Weights of a small mixture-of-experts language model, trained from scratch on English Wikipedia.
Size: width 384, vocabulary 16384, 60.5M parameters.
Experts: 24 experts in each of 9 layers, a softmax router, a shared expert of 256 neurons.
Training: a variant of SOAP for the experts, 267M tokens.
Below are experts of layer 4 (counted from 0) of a mixture-of-experts language model. Rows are named router (the router's row for the expert), down (a neuron's output weights, with its number) and show model dimensions 128-255. Each number is 500 + 50 x the weight over its row's rms, rounded and kept within 0 to 999. Numbers have three digits each.
After each expert's rows: a language model's description of what the expert responds to. This comes from a sample of Wikipedia text that the model never trained on.

# expert 2
router:504509513492546466447550452498474413424533372369526432468448478486548541453440508457497399588536549525450418498505462545455472583565585553544526487464445503528425411498537425499491487497484469479507433471448485509446589462425503448465469616544492472478615581467514454571503452491522492535607548488532522427516553561520527488594496522473471422489402508510498520477507602444498512447538
down0:584565525523497491524495497454502481451442543484638556487469534527457414588455522427426511563538492527437495549483468488657441491465519501508524467486501566497490437567532547555463460446487498535476450463414513472612475407460620525472472369468492558609456461495513466494374498479515430494478520408504496496450465554513498452526517447478493432515482653548435509458509507424615589574488
down1:458471506446489504563514532458500481454515410467546496461514493491501365511606541490529522459581492500494384472428442507519583571548597518525509374559586517524546462469501510542504486424534518592558491510499456456446563579547501464482500425507505497392496527549465509490616503548496579555532491488511518492540465540466541483552489505505525540529585446491469513513507524483493449483482
down2:543517557489512459461409469556404503475457461468350468525553392486476475572477495556421546478519523463514475489507498522420514417518474465488509475503594529472428559524666515512509442503527615511505539514549546527466510477511603542526542440467576472457475520433474466453497498559608564493514464477418556414607508573469516397495470487526463559460658547379510507458481584523422550607535
down3:482478531503491534494518548501524570474387502485416479516533544524414468528521517484484550480500563546517514471461413507502475463532552549470444411512568498495578484525495597512490514452551499491536460461383573364485496551544544468405502355611516514527497440463535476557467525441482454440522605576524501467540490437487471463404431486521511551441532621540593544457524435507479554574499
down4:513391532443479376497492470560480503506592408522542491414532487547522463544431539493496554574451556664510500516468371504442529479449462482576501543503555572557454569598438447508519515428487457598490487580518528507506528531469477600516475410471492445543542553529541530481492442555505459451596392572458540480520523400477497537512589447531447499483497434512541446470467494487494415500388
What it handles: Function words and connectives in film, album and biography narration, especially "as" before a role: starred Tony Curtis as, his, the film.

# expert 19
router:494531482528516469472536405471404445452571493461521528477524552432429557437461505464462533526507445436493459482474495549469479498533510482473409506492464570450422426454577497456583422481489482482445468503481441442449527427473475459477486445480521512487549569438467486507544474426510449493542528513566472523500528538527577425627562501607491463464535525574461521415552565433548471479574
down0:495531500482592433507583438473541448584489491460606505498594460495432498508473466417510499498474447487544501626523604518525433533468543527536521428646543455504506486557433460503563453579487487497501582399530499461496566486516544600341503516495452431527367459448532477515420504548473479466463465479515492503613490498489542488510519417461486569651538559561470479547468440464488482362377
down1:547561505473539483488512416455464478477511554479619418485585487521485479525450545510539515581497548628569470582536556568489497505496539513468469456488531494555444504463406469498499497474513499588507499515579479486561561500518511501476473493461417579592499551521491529455431419530392420535501401559455462465550589619469474452406526400492544508600575490474417554545485504506398514517508
down2:491520450482455480496476502427499628485494502543581451578307452547529498498550481445604447565530545632548501532470509493481562430469500526547449477401479459458505500469516544555424507498442503547566504492497445495537534478550469504551491504442431604437490461468579462509415565507395414543451604483488478502533499555508517555539441561483448548513497496572527500461409506581450602541619
down3:487504530394443520591515564485552533445439421577582481588489414480470516460549565497500428516511474590435510492370472646567452425501556529472575478588573504499441473484483463519395499493486547462498499482530514495480534482487497475502499558475580491522433463563498536499583462456568505435507501527558501454436530422525494542519562481462490589499417566540461553554523520534416492457492
down4:475447526494405528546523468518568503496503507517486515454504571542504414454524522460483570326561442495478463498526532451460437444499489432454518539557504501476540509409483486509488472551513542586637508385492512479379484552524524447550439485520521551537457503573507508551506496500453523536497426530478485512489586636605496543458476471495492449446501556530497522516545486515542482370507
What it handles: Everyday nouns and final suffix pieces after prepositions or articles, such as over time, years, day, the money, rival-ry, subsidi-ary.

# expert 23
router:454467491475535495485532466526429472473487466367612404420456494458399508484431537431554446575538547508505468415453455549489457534514512555482491409513391502505451440466462473467469505544557485519381442522437441468413582425487492460453417499451467494494567564454481472546604491420496546619511498546524513484533571529512495467560526532508499410503479551619512498515588542515552533502593
down0:491464526419542587481516429453492499498521486512466449563511457497474497490546405552521518429452475572545523514587466465563593588443411519494381447495470506514421508393374524550430610485434540521507582491512473465540513571541533461613606448479525591412460501583578493509529614382596536494563485555510453398516487469503464520457541555456530626494461433478578480511514539606564531418535
down1:524567494528485441529469528503498485503571511490457572492550509514503533389562614509400500457404526585433468457433622403506525500458360519608503580499499399533547564503498429471557530472504520562513442402492513482493426503492525532538494564554446491469500491501427557511503523505524512528532473610557531531470499468507503534400449565504485565431458558557523495498560509527538452516386
down2:455530516559461627457477483539463440564451501470560519531591439501502520409555398467493471490526490518423492513440505501459601465502469407533501527542459473428524499593502487539593533494556399541378468524465437531482549644558478524500466502498534500529451518496540515487612407506569479450483511433502475611425400426477495512448514472504499442531457500469609517443531524577597529497438
down3:394545481534510466631443415414410573512605531587452428560436477571490518450506526479503506471613450562500471464464370500580478507480541573530586524391562456454496474541494513549523469511479395494376521542612425487514491434495459477445577497468505524540540443522542414570570507516538455493467486505502514466438458534518583497489503468487520427525492427492432549484524554492533525452517
down4:486432499446608506371465495535552480499448467515547483452529408496496566454511591509547492576470511545402494481500488420453497530383493449459391508515485562484504495575518502481477495499519363513514561426561472503504564516476488460415445520583503426416412473588529460607461427495475505528540393492591561497530574464513543553556464486494536536516437533408556445480462599389484501510521
What it handles: Nouns and adjectives for offices, roles and nationalities after the or of the, such as Director, secretary, President, British, Russian.

# expert 6
router:536477558546542444489566487359470481503511532466533485446490603442511557483450521429583475517593486442502481534401506537513594573507482521469447474456525580476414479436443419490531456510488456498403473388486499422562542471453495404434523527450494414436563496512441503533489548458608592541464492545549429460536519519555517499491571468528501515408501522657474477547528500473552519380539
down0:533505548512509534469372451514488428490529526472420567415553564508555606476489462494512490560513520487543411544594501495509524526468531499470504459502476458503488569440487573522574539546529531508455457505506496526461508498500499394472432556584513372526477551468548508484554507518494551612548548533467521500464594492484535464499561469575485505525477508538478505442437489478395585509505
down1:467512479444514488496469538514486453587479517434541535501503462545487574446531421506485546511572485449486545614507503486620513444417410513496488530520472459518490352551504594516505486493533484522547557530465502428527463479547522530492468519509504527542412521545470519511433511495549496517471506509466492554452469395459413478499483501555485491504474607465550372514425520374518504502386
down2:411489467474581428499603505544378540501613500551479481442434586596505508429533601510442470443440436530470556504593545535556562395508553400508536541474421513536497500540502461558573453499505479508456450499465530415539500451551502505544437497483506527537479512426516568603513475562443615458442456532467441462377569513475552529515555541478482510500501489485443494537488421477544497508523
down3:529422406501525479512497546468533445552499494502376545492567521460541501464372522514383611563455413550485448491418527432437443485494475435526557490498498420490448525459326493474526587473489538515562448439530493526485435478488484503506564475591448473596438517536498506519522519454548602522436544455534500456525495490492500606507500510511442463494449522617507463529540526512702499549442
down4:535500561586498497505460506391498553484503442511478559469528419486500582494527474481389454483415493496569574593463522554453479494491474537458477541510516513489480571483551524489493502445514416535588489605533541615448425534440553461463533443508509535501530511367380480484418455491613424487505536586498540507492587576471490496489433494479483482475622477429573540616511461542483483481602
What it handles: Digit groups and numerals in postal codes, coordinates, populations, money and years, such as 33350, 700, million, 500.

# expert 9
router:523518596564512452488484411429517504483531540494480456448456539462457545467446595505585465453523467397436486496392363550458477538537522557550494453484487561559454445492440437518567425450529417531431486421449460452468559454469559514454437568443509399473517549459431496549514460486574608564482426512538484510497545571510514487474518492564487482447485514610534493532571552528497523446552
down0:473500591533432501495490507547582488516478530520557496381519500498538424437534486432467563522505526489584499459567584494461533489521500489646497517435542385454382469362471501574543530517484495490444507446448506410504593549515426530520502430449499578358501530556534432475449493456479456494602429487500573542580498531577542517538606432471447519591404495571508480510474557431449476564486
down1:464517544457620451512427473442540523493549502453480467600506535502450519494505515518524499502502572482555442448555486456500512521537564548486489388491525522515489462422485538523450432475481476576473471457497497525532529515502513525603555464494425522581460559554497457430484493511547636504517552577486457453501412469513501585441487548571499474512491497563465494506624421512483514568457
down2:441508578532540521598504503523520457466406504446521438501607553490524549453469581521539435516554575436572508527501528460514473414479564546464451590463521462453504440613486479476480439524499425508473496520504541472446442515532401530543554443556498491553528463488443500524531475443527411504503440525554629471411459496533443534510426465530448456535512468467402505501502504409421449474556
down3:413490545432455506524546462448501499482555496444505432498414425495553489565452532526403459442465501369540486584510559599424475510509504490416504601544537502523411467429496559496420458477534499529543506472651616442548470559506534431530432527547523541551447429463536468486494439570428521485447500511534376539503479486532570572594471535464499421428435619542481502473466525489455428413449
down4:526496469496534452477624534452572515480466475498515494579494498481522519515563454416508543533506579522465447465476520527490426483494498438419446527497482464456467478401439522442534491482479544587564617487507489477450501377511498473557535513576475433437454492444520571535502503464573520525515574379493482447589481445429491504519498548573516440442466611501447479504583564603545497509460
What it handles: Digits, punctuation and phrases in gazetteer and census text about villages and towns, such as population figures, km², Party tables, is a village.

# expert 4
router:542506545551581474451503478481434410427528513482547462437471503414493507446432516439626455535560477479475456474470530533571455554533547538466492438491468490506448436471528441468477511571528459519486418428485494447468549418516547473453454553538466486485566589452500451522537537405509451550525528496579505432509515507499544461577515472541457431446489538477528455490566495535563506474552
down0:449485519488502603469479523503547571451467426472536444498503544623453553568524530551436500508383465488537573503433479552530531444516465446399504536555490411546488434443526466569502503497383536574443537551521504511519468502542503502492508522429462577530514503452513487536570508531538527515525485405537495441500475515516517488490428503509380546491425503525563504482499584540489455494538
down1:528508479482575539448518480499517470454511428490405559491522497520506427542474460481529457507564436402534582529393551616453450430530513500500485566674408501530493576537503487565444477461536571495554538446477490553461442485587583461519432621500554435507506542593614458523439567514515487453511608498486495487495517469535442447445454498464413459577532562486499545467525446533581523485492
down2:545412443370452503534501503534606544494500470485557523551450557462518482473536493462518515470525581504572486497479508613476524501558480476510575386522451543496474467467561561504511439435425514421492477550572552502528603496455486541436544504468537500508504518406407485526478474581541613509542515542487496430506436527535441535438505564499525514528492492404551451551474511411425376414620
down3:528506442593530448489489523496530621412449467545512472546504465500546534508586424607479586500469532571486444335533462468542468573533515422544523493497493491468614528473512571513534555407560575464516509492560515438519494446477512518549533543517443491380529496555495549491493474491571522540452512564481502538440558502484474556479480503470484519489587493468563571571487491503458573525466
down4:527511486451486471529566510435483556500479465500480435452480563489492504461489484554526526437429488464522441562519586541603498483473491513515586492541436357572577547463586482530531559487546539360511557503516428486557591449480419475502573446477449480481545519466497494481549489434489437568475458575374459504512448503478496519462376468512509508498495432493505504557504522503521484497493
What it handles: Opening pieces of common lowercase nouns in technical and general prose, often con-, c-, magn-, as in conferences, contexts, research, design.

# expert 22
router:500515591545547422500663401514414455402522434463570496416528471398495553476458532498490509515522468466487367518443476551537524537523548466482522484541468534507429467431557421542504447429506525499499428439464493413579574409447511531425455510423494496516526499465491434578493480475535505541510503581511530508532548586558572429528565547500453421492529508534502498443545542494505438532539
down0:606446381528576411492435454442468563437491445544550594632485498560533527454426559484615477566526415550442502589359489476496505468513467536520583548526535491549516487428527467475470501512430437498567481554472472440462462451559400420499474552495585509506421519551530605479470501500546538458503492498459433544531498563429472541546514498480451547526464547499521492427516548598494458481476
down1:555372440515534439429458542503513579476485409434506487449476480485481485432508443486444475465527530493559506537500508600498520559439506476559530444500537461567519527608493464425491486508544570574539464457396587496496469494610453497539444474620456455522506517550489489463473573463484508629440504507479431500522615498502517494576503615451494524465470507616455466441465522524545461497524
down2:499524471494568528490503504552512457504444530501471560464502532482560549541593489565513529546540495369491466530502478419481457525457515495470450511552441503519466468530520436560459406516591658515459456478499542407484548427544486507495426555473448467584461507426506482416550525506531482487624539629476516492587497452588455489493531448505501617444539377472538508419509554543422451486479
down3:510491464581489555413459504481444425481522463521484500445524480543545465473419439460484509517423428556436497498524519495533497502524518637612434428467462456609521562509378513626520523450528475527487497477482536509486510494385526580534491499431536509432610437507500497598510464499541542494503520584498533507532521509354542498529392492473554618568503432420595446440508528530501434574466
down4:423469600489517479436575481467456494539573430521516577458538415568476571472517480541557548475470476464493599546418624561501432493457484545468545503478422498567481495470385551630443501504535485463458539503541488522436454512385528607449555517541486490530484497513493512594471395580512488510512458498484509598438572506547545447490478472416527573502507475471441409500503499455555542537535
What it handles: Conjunctions and relative words opening clauses in scientific and explanatory prose, such as that, which, when, where, meaning that.

# expert 3
router:617513597553511516453537462481414488468575425471441509419490506477440550440427530496530481574548460466521466542497478571441595488528514494529481434463397527488459479433490463492579465474501440508510504438431454445515566469461539446490470538494463463397545509444480423509595423450502458489491504543552570492533571483505498484552493494527398483516559591517442537465500482483635630452509
down0:447519501501539507517473509450494623438536467519542483454558417539512514481487550492547484439464533445499397483559531486485493382585489505505434583511471541593497386508548459594458463590539467468442523556441511544512506458500526435538487611536552546525492469583449487476477471498390477527469428532443573486539591530451473502500458466439451497457578527507526427449447404537506523482492
down1:520552416549426518499474452534447559490439458461414505513448483500506496486425471423398497509525580554493491500484497470445586564488492507491580521514554481511506439580509481497471603567452498477549599593508438522437504460477507537660493536527488492591503508518513458476483465408537463428469579488511643458545509500528555519589500578520507486469520568497512415482452469588417504507487
down2:536470511584454495482431380504558565433563493573515484471483428510542557520518474573547530477544526481441481564605499480538443508510471550545469618432383464546485510431454502501477458455548555486485500546582567536453486569556584483519500422499424502521594434500485598494502513474467577505489480469587503404488539450495521501522428569539509432501493396490551521499503503471460481430469
down3:406536522443535434518450495470504504493495490528430414413424498432453492508550511426386537459503552414527432521378555480526530406505538477480496517520525573474517443397503464492575501515446452495473467433477551539491579452469511484528458445479494487515473376499466449531535331569460494577597598425457511433619584501469489379516589465490518534429505427504574472514488467471526506439618
down4:391488411559483495584512563444456483514550518511459596561511553455553585484457619595476374446506582528521521535495512554514503504570487512474453485493441562501491488538501472451440527570526520482567537507485490570582453530480468533472586554549506578477510465608445483408448508424445529454422470440449495526610470475503510405457494632463503423411484595451532524510447496549477452497499
What it handles: Short lowercase pieces inside words and names after an opening capital or consonant, such as Del-an-oy, Spl-it, Esp-in-ho, ins-ects.

# expert 14
router:539412535484535416442546443410519473406555457513522507451474492512532559472476549491572388487508472425510451444374484569499511543539582574562487474544544511535422448437415459479540499506528469474529497386465428447486505449470532466461470579489523464460513496460380448533507417438591515596527502548547559469533492540548510460518542470508448491478446544516527529496484535485547514484564
down0:491457464516499560497504454470450471477579489544489491437537591529540497485569465531441478495486473492458585492522410463478478510496500416502487589525483453574594443522452594502486440554543583513572491533457502481500503537506500471501476448460496577517495535476481490498442489543517450606476415512607527462598501465509520421483483413627500524392455639497469486521483490516495563528487
down1:385554472529514517563494455475538395432485430554511395574547499518503463504524486690433477452528547611481525539414475541505503385496469513575466547608496421464507391543493457529472536449485540505540509532420468479400430514464482458561449366495496466501509532422513424502492517476575494474484443501507539525501536506342495549435457428513455516430445598452508553453515485507497508543502
down2:362470486459550563451477504496520526525509521468487519494457556542457453480500541556373553475523504506513499501555584575478468402504462571539554458500482419472602468443547554524540373526553509550473453493516485510572552489542603532505445395506524457454538598643594504480482510494549478471512531475534602448550427422480510387410420534476490453477480559486556500588446460436508438523498
down3:487493510421530553551461517591534558499463515539503398504552500477504532508491551418503513473438511466508474450498472542543533521454498457514551423497530512468603530493427563507493490475494431525572512483585486585449309580517512532544420501509568468537474481494538608468445571524434571535512416476495452552448513420485502466529489495563495512542482484439483492448429373490434583445512
down4:388527552467606504489453567509538468487525492600605528459464468564526530543561421456466581497504484496466499433542549572507500510450563544507469507473549568493459450479481532440602583485523488515524530454505529524432456448470558501428474505496549514500504507499463496510445451485561394512489563528532459501473518551575491555502513505441467537487498420538610485502484465488515556508629
What it handles: Pipe separators and empty cells in Wikipedia tables of scores, election results and statistics, especially row-ending pipes after numbers and header rows.

# expert 5
router:476451503557578457480552481482474382439538490470477446414444556517475537480436561468526380487608463469456478484463475512575432528533561545574503434553498508460452437465441480549510398477444482430482465504450486390568540476463545468439371514500546535503510501459530457568485504431518525492519550502515536373534554567562579447557581490487475440495482543552483524502500504478511552472541
down0:555459605512547490536511442509486439457504482492546492408538443585450420456550432515589570463453477507529475555456541501403548503546459528539446421503548421513498559536380533367482546474462510559459626557506499552564499430559384504502418433471440504503528490477503537504579460502471431415480520516533489471482474568516498467544499492557548469556472466547515495495488512506497500528522
down1:449562467414504469427448451402490562513422600494590575469468500502473512567498590542523553540497528586506543584642460467552493551371511490526494539426474520557554531445415485594499493516554457525530499502549474523496509553511501506550536511470404511476543443591424451524441463492459483481547496568514530498521521494546507537422467524518441499545532501466532510556534515504368480499497
down2:504578537525443533501547495495514502485520433587507542523487515486512504498539458413566508513481498487553601495502457400543498467456629552533434525403546447459456483452443499414500525540482578394450447535610522447543504471494541521500434507477517504522437544394494522494438538490451491444500470477418470452486501524466501551525508502519457441501511551568447524494506509478392605512515
down3:432454496574512622493497565512442570535577516553510472571467429459550514605463538410460539349481514464498613577516497530527445513449587459498438519428524506455498583480506488547468471533417563524491446584534590499513515517472464544465495499509501464487567496527459525619504403490510500491547508493494453547449496524454545494452501555480644466541494487496539394567496455498511534519472
down4:460423470465472398508587588453492564502458556520415498511454557519620495611602476530480562543516546475592471546423476467503553449483493460466546457509517503469546659505508494493505531468507527534473459450507501501406422488501464540523582476461441503571520445519517497482435489480546494499502518523498546594427444560435499519521394507465481518526578533519457527416508410594495545571550
What it handles: The, of the, in the, to the and similar article-plus-preposition tokens, often after a verb or noun like service of the, referring to the.

# expert 21
router:470501569476559482438515464424475478469515442347484472519514574451494532478427495409496482521473536489498497586491494504472526554556544645477479376484520573531428460451554466497621495522520475448471527458494462466570466460489584486437546571514436488423541557447487461512501484495502543480542581512571590478523511448552456491554520393532485527411420478511469530406553458493599489449517
down0:487532459548573504545580521430506413450477510490485407548539535500591499461539583458458552618503531511503526563428517447529515540428485507423511492514518512440502469489421568483541500484418489550516471449491490419517484464499605442483485476548483497468545452523573515486462527435411491482554500465489439522522517538436516444515469478571476501573530509483479579531408424491472481468582
down1:499513570444537564498507468447511585531404457501502473456506515575551507448511420498482429441498469475499499398498505509463512431459501532499384425433431550540467567449576525491527518522462418412516589496504516563458450518480586441519522463508435532539444517513551487467507438491500458544525517519508462568438434437534515533497458543515536408474485495488557494499518500477511529433543
down2:400456498434466501601547508499555499501425551462513500518417444490519485443553516500397533499588498494521575538610516559456494647535492456503459467504475558516587585526551501511513513553590505497497487462625569466509519457519516596485549514576559443451439618447472444590529504470553481448472463506463646537452489455550548538516560479520494556520446502598514567503495496426500575512480
down3:508470513508453502467454548469487634535538514415450443469498513445487450474442494471490569527512545484518490453446481485572446542417433477562449486527532395524474442473481505473508558516496528449448441499440377557540505505472536494517516483413521594504485442495498541407589446431498522478556417546542512529500536553544440569492541600436583545426514474517550511554557502478485531566527
down4:451514484540444507521501522437476539501477568521509479516562431537530451469462483498502525560484480481455515509506502535492546484452473453496464540504492408412507455484604605540450535494472406589520530531508429450467480536508561536578478551434468499475418530490507518559471461547453564519328410486526514514621396592458404531491528486502525441587610526553516380452509512491510554498537
What it handles: Pieces inside personal surnames and name words after a capital start, such as Fro-ch, Fre-ed, Bre-es, Bark-sdale, plus words like Wild, Red, Golden.

# expert 10
router:524446519481561469471473486532432451450551367422513413497335516445463595503485509441490446563523456458467476538462493516514460560562520544449425459547450523489460460419506462480496509462504406494473391471441512466460529476427517432485466537551492502452568511489437478531552579440531469504495562622474456494460556540497464431449507465401499440482411568515540480459557467433488574496580
down0:437503516458506446572353470497553502488474503502402561525605537500438572494502510481455577480511597494472481507529461401495510504328513503509624494535458534542475505462392476482561381481579517517484493496427398429465500514489511492509535565472591469582465514480560565546494473528497523501450571511488375520378494491596487537454505457491482568511485484448520499478536506434528541529500
down1:447425503514471536468469458420489473503603477593469458339505449629548464507500463523485498506432494489549462551476484439534619572524512503502502511614422499563530515478444562529461479498488521512550508643519518460401450524540507493533448556424556631490473428528493460499543507539495561568515492560504513413483481411581500464509606471476427508455508471589494514552505459488453505492485
down2:619534492585479568436509461466415492427428470397426518487527551502563504588558496489508497552470503602576554565574581505468516539595571504499324541503511495481450530518459486433537413515501409471532504485498535501502461565506456527451483548507451500510491536474479421461513515545589463521465432525471460477455448566528616591530600519536502556606570471498470647471481494408452456508590
down3:523417537491498437483561442509496458393490502476552496445548498492447475480533444480550614474510553488594505486625529480524456550406468597527503536438526474554548546543495497535450494478476360493545462552511487427492510442511505554443498539538599569553463503457496491571552508488562497648546479625509578410456479494470437497467450485462531509506529493550486554552473459448555481536456
down4:547500505447421616569437585498482514407432531435515526461508443476514520529415517401495461477511504572499452565497597560453494427439463509514504498483520464516451478497500492658452429586602553478499420444445454527443567488487414358576477525499522427505527511503500566456543460482488513624582483512446532498472474448481548492550479537524465484536491529379584447493503471492522572461489
What it handles: Middle pieces inside foreign names and place names, plus common first names like David, Henry, Joseph; e.g. Jal-al, Nij-m-egen, Her-z-liya.

# expert 7
router:608552527500704468493525475494467478442550538470435506464502532382475516451446511471512579557510492464572509519466431536492520490518517529472381478459533502505427445400479512458527497591458490524418486501428493481536484478450504528453494491448526486448488570444501504558522529433506498518508548577580584461554472516596509481550496513548468499500459540490541532471522467472536459509619
down0:495503429549501494527506499444548524500535519483557523450476459480496527528496546421490412511470494481481500499467475584479532577460447477515509514526480558564522568528467494555625445471561377558557529521401529533533522495585483415553514579530600497501476576479394560396512423482542500478525530498496515467453434501485471551448459495517469433533498384471535484487492472502549575446500
down1:544582415511472487427469562464507513524554472507546521472389583498502496543460493475419477532611550555496535527550537505548516571445531514528560512516562508467542496577476517416569387439427494473580499439442500403484462402534409455529515528505498539541533530490449496487514416482496493452447489482524537530567582554506487476489518496485578585526437507502520628485514523505491475499345
down2:465523511496503497527514428410573411454438536447469494485500459524431487503524476452548612479522496461596501541457395559553459518510477576458542468507474440489464397500510440440489494518506476541429461513448515395429615512447506491462486578413443545484535540473557528532442541378491492495444433531613477497517576502531501502471419503523544414508484487506518467530443507546645491525412
down3:475548519478493523454480493506491510452505469539447480500475525523514462424590525552467390490529557599474479454517536492511485470573532582517385486563492530436452462549423533540504467410630499438514499496490432448545491464517427484501500581461425475456514579522441473540536532553533515506413502480491495424509498489493565448462551484509529539524432507348484553577522549604503510563480
down4:543490529499523495531598485505493442490503654435497471583371440583524396475500501522442473480426351540507516557542491485462482583485457497437571488417463510485495516481523424515523489515495464431501485490567435469583505516510422459478439515505464421496497488543428563435622466473554431496487536469473512476396581492527548503503543595478448521603549497540523494562552454522529422441482
What it handles: Word pieces inside proper names after a capital initial, such as Kf-ar Saba, H-ann-ibaru, Toow-o-omba, Hotchk-iss.

# expert 1
router:554459593508526401458535407445477441438567490499491479463406491495474574463441579458544486559559447423459452459506516543510457551522562576520490449460534508409476409493542459536545491492555487440499450439452487489468565491434582498439428505492464463499504536434410455580585509471477500502573493446533477549514488578494493503523504487536458436488505459537479532483492667517524444464557
down0:477538463521612497431485519458550577522508496517532493471583427524466438486444556528583509517434484445472526505517507462509583498492519575485382536536557473559597558513503522511502484466449491457450418602503526537571562500488462503409578615402560456451552422491574472511515459642501429518462463498543520571511491488489571490486477522502503407568397541477445519424505488485542518454553
down1:487482504527511443473579473561501474620556451477594473457499456518437571482457473496489594456423495426398427590601704492436531523517424471468551519490490510497532426426549525498496394463588509521544466474520479458533511619397562569550554571604524600559487462384644603399489443526498529500406391509504510596455479497454504520463361549496558516570520470567471423394441546515483568519407
down2:417529590588528503545535411508451513459494482421508516481590526477471562515503521522530381412512358532524613408484418463491580518501527480540421590486527539441430520537486435499492499507523538522524486558563544523546565566504520567513564456422482505397553530483523440513505338475501520506511476549493549448505530471491466482504484528489626479528473363464519574504503532507531411534531
down3:565450537502521631444558545524520453546442408487544560503467510502505528620539593429476498544453422507481499487510580533556499500470472533398496429500524437588533485410521422466534491629508483507506511500447518602466443508463483507554481470465399458569544569569446574507439525470452533483562526565467429533554525512565487444467459533491571496503469522501647451507445466503531442496437
down4:530523474534450451464553571528570363524459498395520505447493633511438525455520587510526392507429473488462521529494488486452457530408501521486499477477446471530486524510479462526524510499502496579487572446426465459483508463579514517539499511542541482440492593551549509512536471475498491405518532448512469496537421425513385432538539370399467488495456561434527441554425422360481641405440
What it handles: Words that limit, negate or quantify before a verb or noun, such as only, not, more, some, without, and the prefix un.

# expert 15
router:539454591471483547424533534464353452490620419450535458461449470484443490463434546458531457454563513476431438476455519592479528521505517574486486447538488466482454481470494433473550498568503483476475451457479490487537500353509515452460522452522499426542536546435501469502521496435518584533501570515552563565505546475489484416478589447589369450431556601581449506498589479504619560454481
down0:565519519567526493374496520479504507566436432495501515466548572543537501564496563500505476430545447477416592415430504502468543428500519475536495444456616426541412452457588537519518485509519492457474473580529555556491481461526606505471527549528471528579490466558499531570475500476507576558517538497500461468485625541376517637425491397531459488446448561461520552497431502433441600591451
down1:499558510589562494556542540470462517494445380649489467498522501528469581470461401501451553578539467503507580609541503510578494481502409536606615551511607583528479482528528557517463499507431477486508627498567493463540511444515486558511451599351561562479531488500571433496514505544524518426562514444458500388431394552441450461573501430493398479451526498492495505506444499522411501458351
down2:497492492507501559568462499485454476465560480566493524704457541495514580532506518486513443451439505493428547486459513433506539476491518501547501606516417561565581491501500508495521428484482523493465529454471497480537393534462443544518447594443382476453461562603526447514549497459487566526411490351481522436497447600508458484475497499600452523572504487520467483554484430504537568451509
down3:457476495480483514535486512527452486512502468442511532527531448541535576469442546383519455526494568566567560484484497447496562505487501527542501449514561426560528532477451534497485499428486424512409573509596468527455502534486425446493562576478529442466507477487512461361503528526549491538457633524363553475548439512489567445485496507485581506475447509434412457534471535453479427586520
down4:564511428542644447502527505406424446526463494551504525585447495390436443430468456481516386606431531493488520523535409451543540527504423510498457466491443450519518511518500498405575476507500444515495509399531529435488548448496619437499520363514544498468509489486458438447519447511437513499481527605564466467472398464496494454519454498505526585490601616607577468565520484456472459506497
What it handles: Capitalized stems and middle pieces of place, institution and Latin-language words, such as Mont-ag-ne, Col-omb-ia, Con-vent, Petersburg.

# expert 16
router:520423531520576419507463488446419437446554576446516460485482456492493571457413556428626460544559556438482444509439479534536495511555570548458495464426512517508489455454530476498433516522491453461467500468463428448480511445475571442447507528488507479489565573425413401528508489404531482472492538612523558471494463580510648507549530474512478403519418511504508454502595446492525560452586
down0:580453508519434503495430578494445450453536450506531504523528417524534494505509469420565425571506554497427504501591533462555484530520472497554478362486412541515422513628561450467397507478508457495548473491442469481464504477492505560396498526447480451505321520440528471508464571520544495487456493454491537536441468486474444549477577498439556437431487452508467454519407418505435569537479
down1:420514516576544530540499577604471559437539561539502505504470549471515522609488620481523510440469560508528557501469525540516453585503491485476446463441339517574542538626371476529397510539470495481498529672485514599525505434573551564473441501487531548501486488497547488452522511497558510539539482472458567561523494506571499530524451505470492489502558466486495420599524468537567463589498
down2:552562455492511445484498539564481468508552512436584438472559572515531446428512551502430459542562391638469525454469485493482446501541508457466673506483399561508555649522595448517496501538490522566532486526469496492490561500551539485494500484472507520503472428534494444546467416655448387466413486541531573511509411465595531559428412492483461513505492478447474501527408507473382510574428
down3:515514511466495468466533464483433539502440540490396505510513506432427473515490469508496456486409469461477489517478506468391530460543468490573490530467541500499481471550418518435431486520474554493506490546427457490535498529441597419477497501444448476398506534398490518459555540510532597523401455481445522578503525468466434477562577535498516528599499563506551517500588482598563474524406
down4:523476555586532398456573421474495587492511482653549598502530472544528551513488377512611487513453518565544474518479496520494542524502549475505509488418471422410581495449517602519492577525502449500522588547462502467497492506507567557514660490498570558453424490510537499445518501597479500499498584571370513520541519491365521501465547551512528522645430454563510500589555500472491569461532
What it handles: Score dashes, pipes and linking words in football and sports results, such as 3–1 win over, defeat at, 2–5, | FW.

# expert 18
router:524558460435533491464540441522497404484577512497461447443472439385511534436517534495537531542499436497436481484462489613514458509539469513475424542508540540510521432430515469460494557492460483514483428501489488391501579494426468492486499546602490531385551503394469488491586590489469512551507498568548602423474481530473517436495574467466446485478587535492506553456524472525574602457530
down0:509548539416541490435387547469526486497510516517478493493545550441533493398536493520489539437519511600432378535451524535467513447499429528539474483470496602514529519461392576469581596417532539469556648458493468561470511467503447551505539449432564497427476468531400568484558424409526413537608495484579547567438563497496445468488444515537491501503423526445530418542556451578525532525496
down1:522406536499473444481570510484517529496523450505455564481506503531399512580501472562564561427458506549474540617509498502528506462507424484491474524495464560507530487405431478477582518469433436490502498558552412521440422546539513510493471514393498492562518506501468526441457471483518420576488512568511526427507445471401571460398438509523425497548487446464575493512444565629537518478478
down2:435495574495485516549492527581412420477486497501455512595466411496463427498483494508572459492534508502501463537520371506503514529500549521465535584571513563445476560478417490527501501470453530503433455497505632533589597481436549478465497514403525634407389497464504551559473472537463501494415532475508488422507597526524465565456510486441473494539505521491537503514507565489541469437496
down3:577472443414568470422508395555525525498477532534493595523514538508456531372501504550531587503447503566501502583507441478438469478492463460438434563522465389482523593512387505441538474487560572513498526535559474497506544515554484445518449480510533519505506527505493450521493493465517490553480530569554562587331519455469550473543499355465454543546476562509510472469472507509567463470489
down4:426511534559479522570549475560517542497415429536439504534496507527466531469415512497593599409594571535491479526451500489452525570499555524454498479465632539457489473493566498383413465507533626442566490450434500529463485539482610497569509502500544507462475485585525433532396409395487458456466478454536510465577530461455497558602507489524519520505449466471480515496444547493435524419599
What it handles: Middle and final pieces completing longer words, like -ing, -ical, -ular, -ment, in amphit-he-atre, Scand-in-avian, hurric-an-es, sign-alling.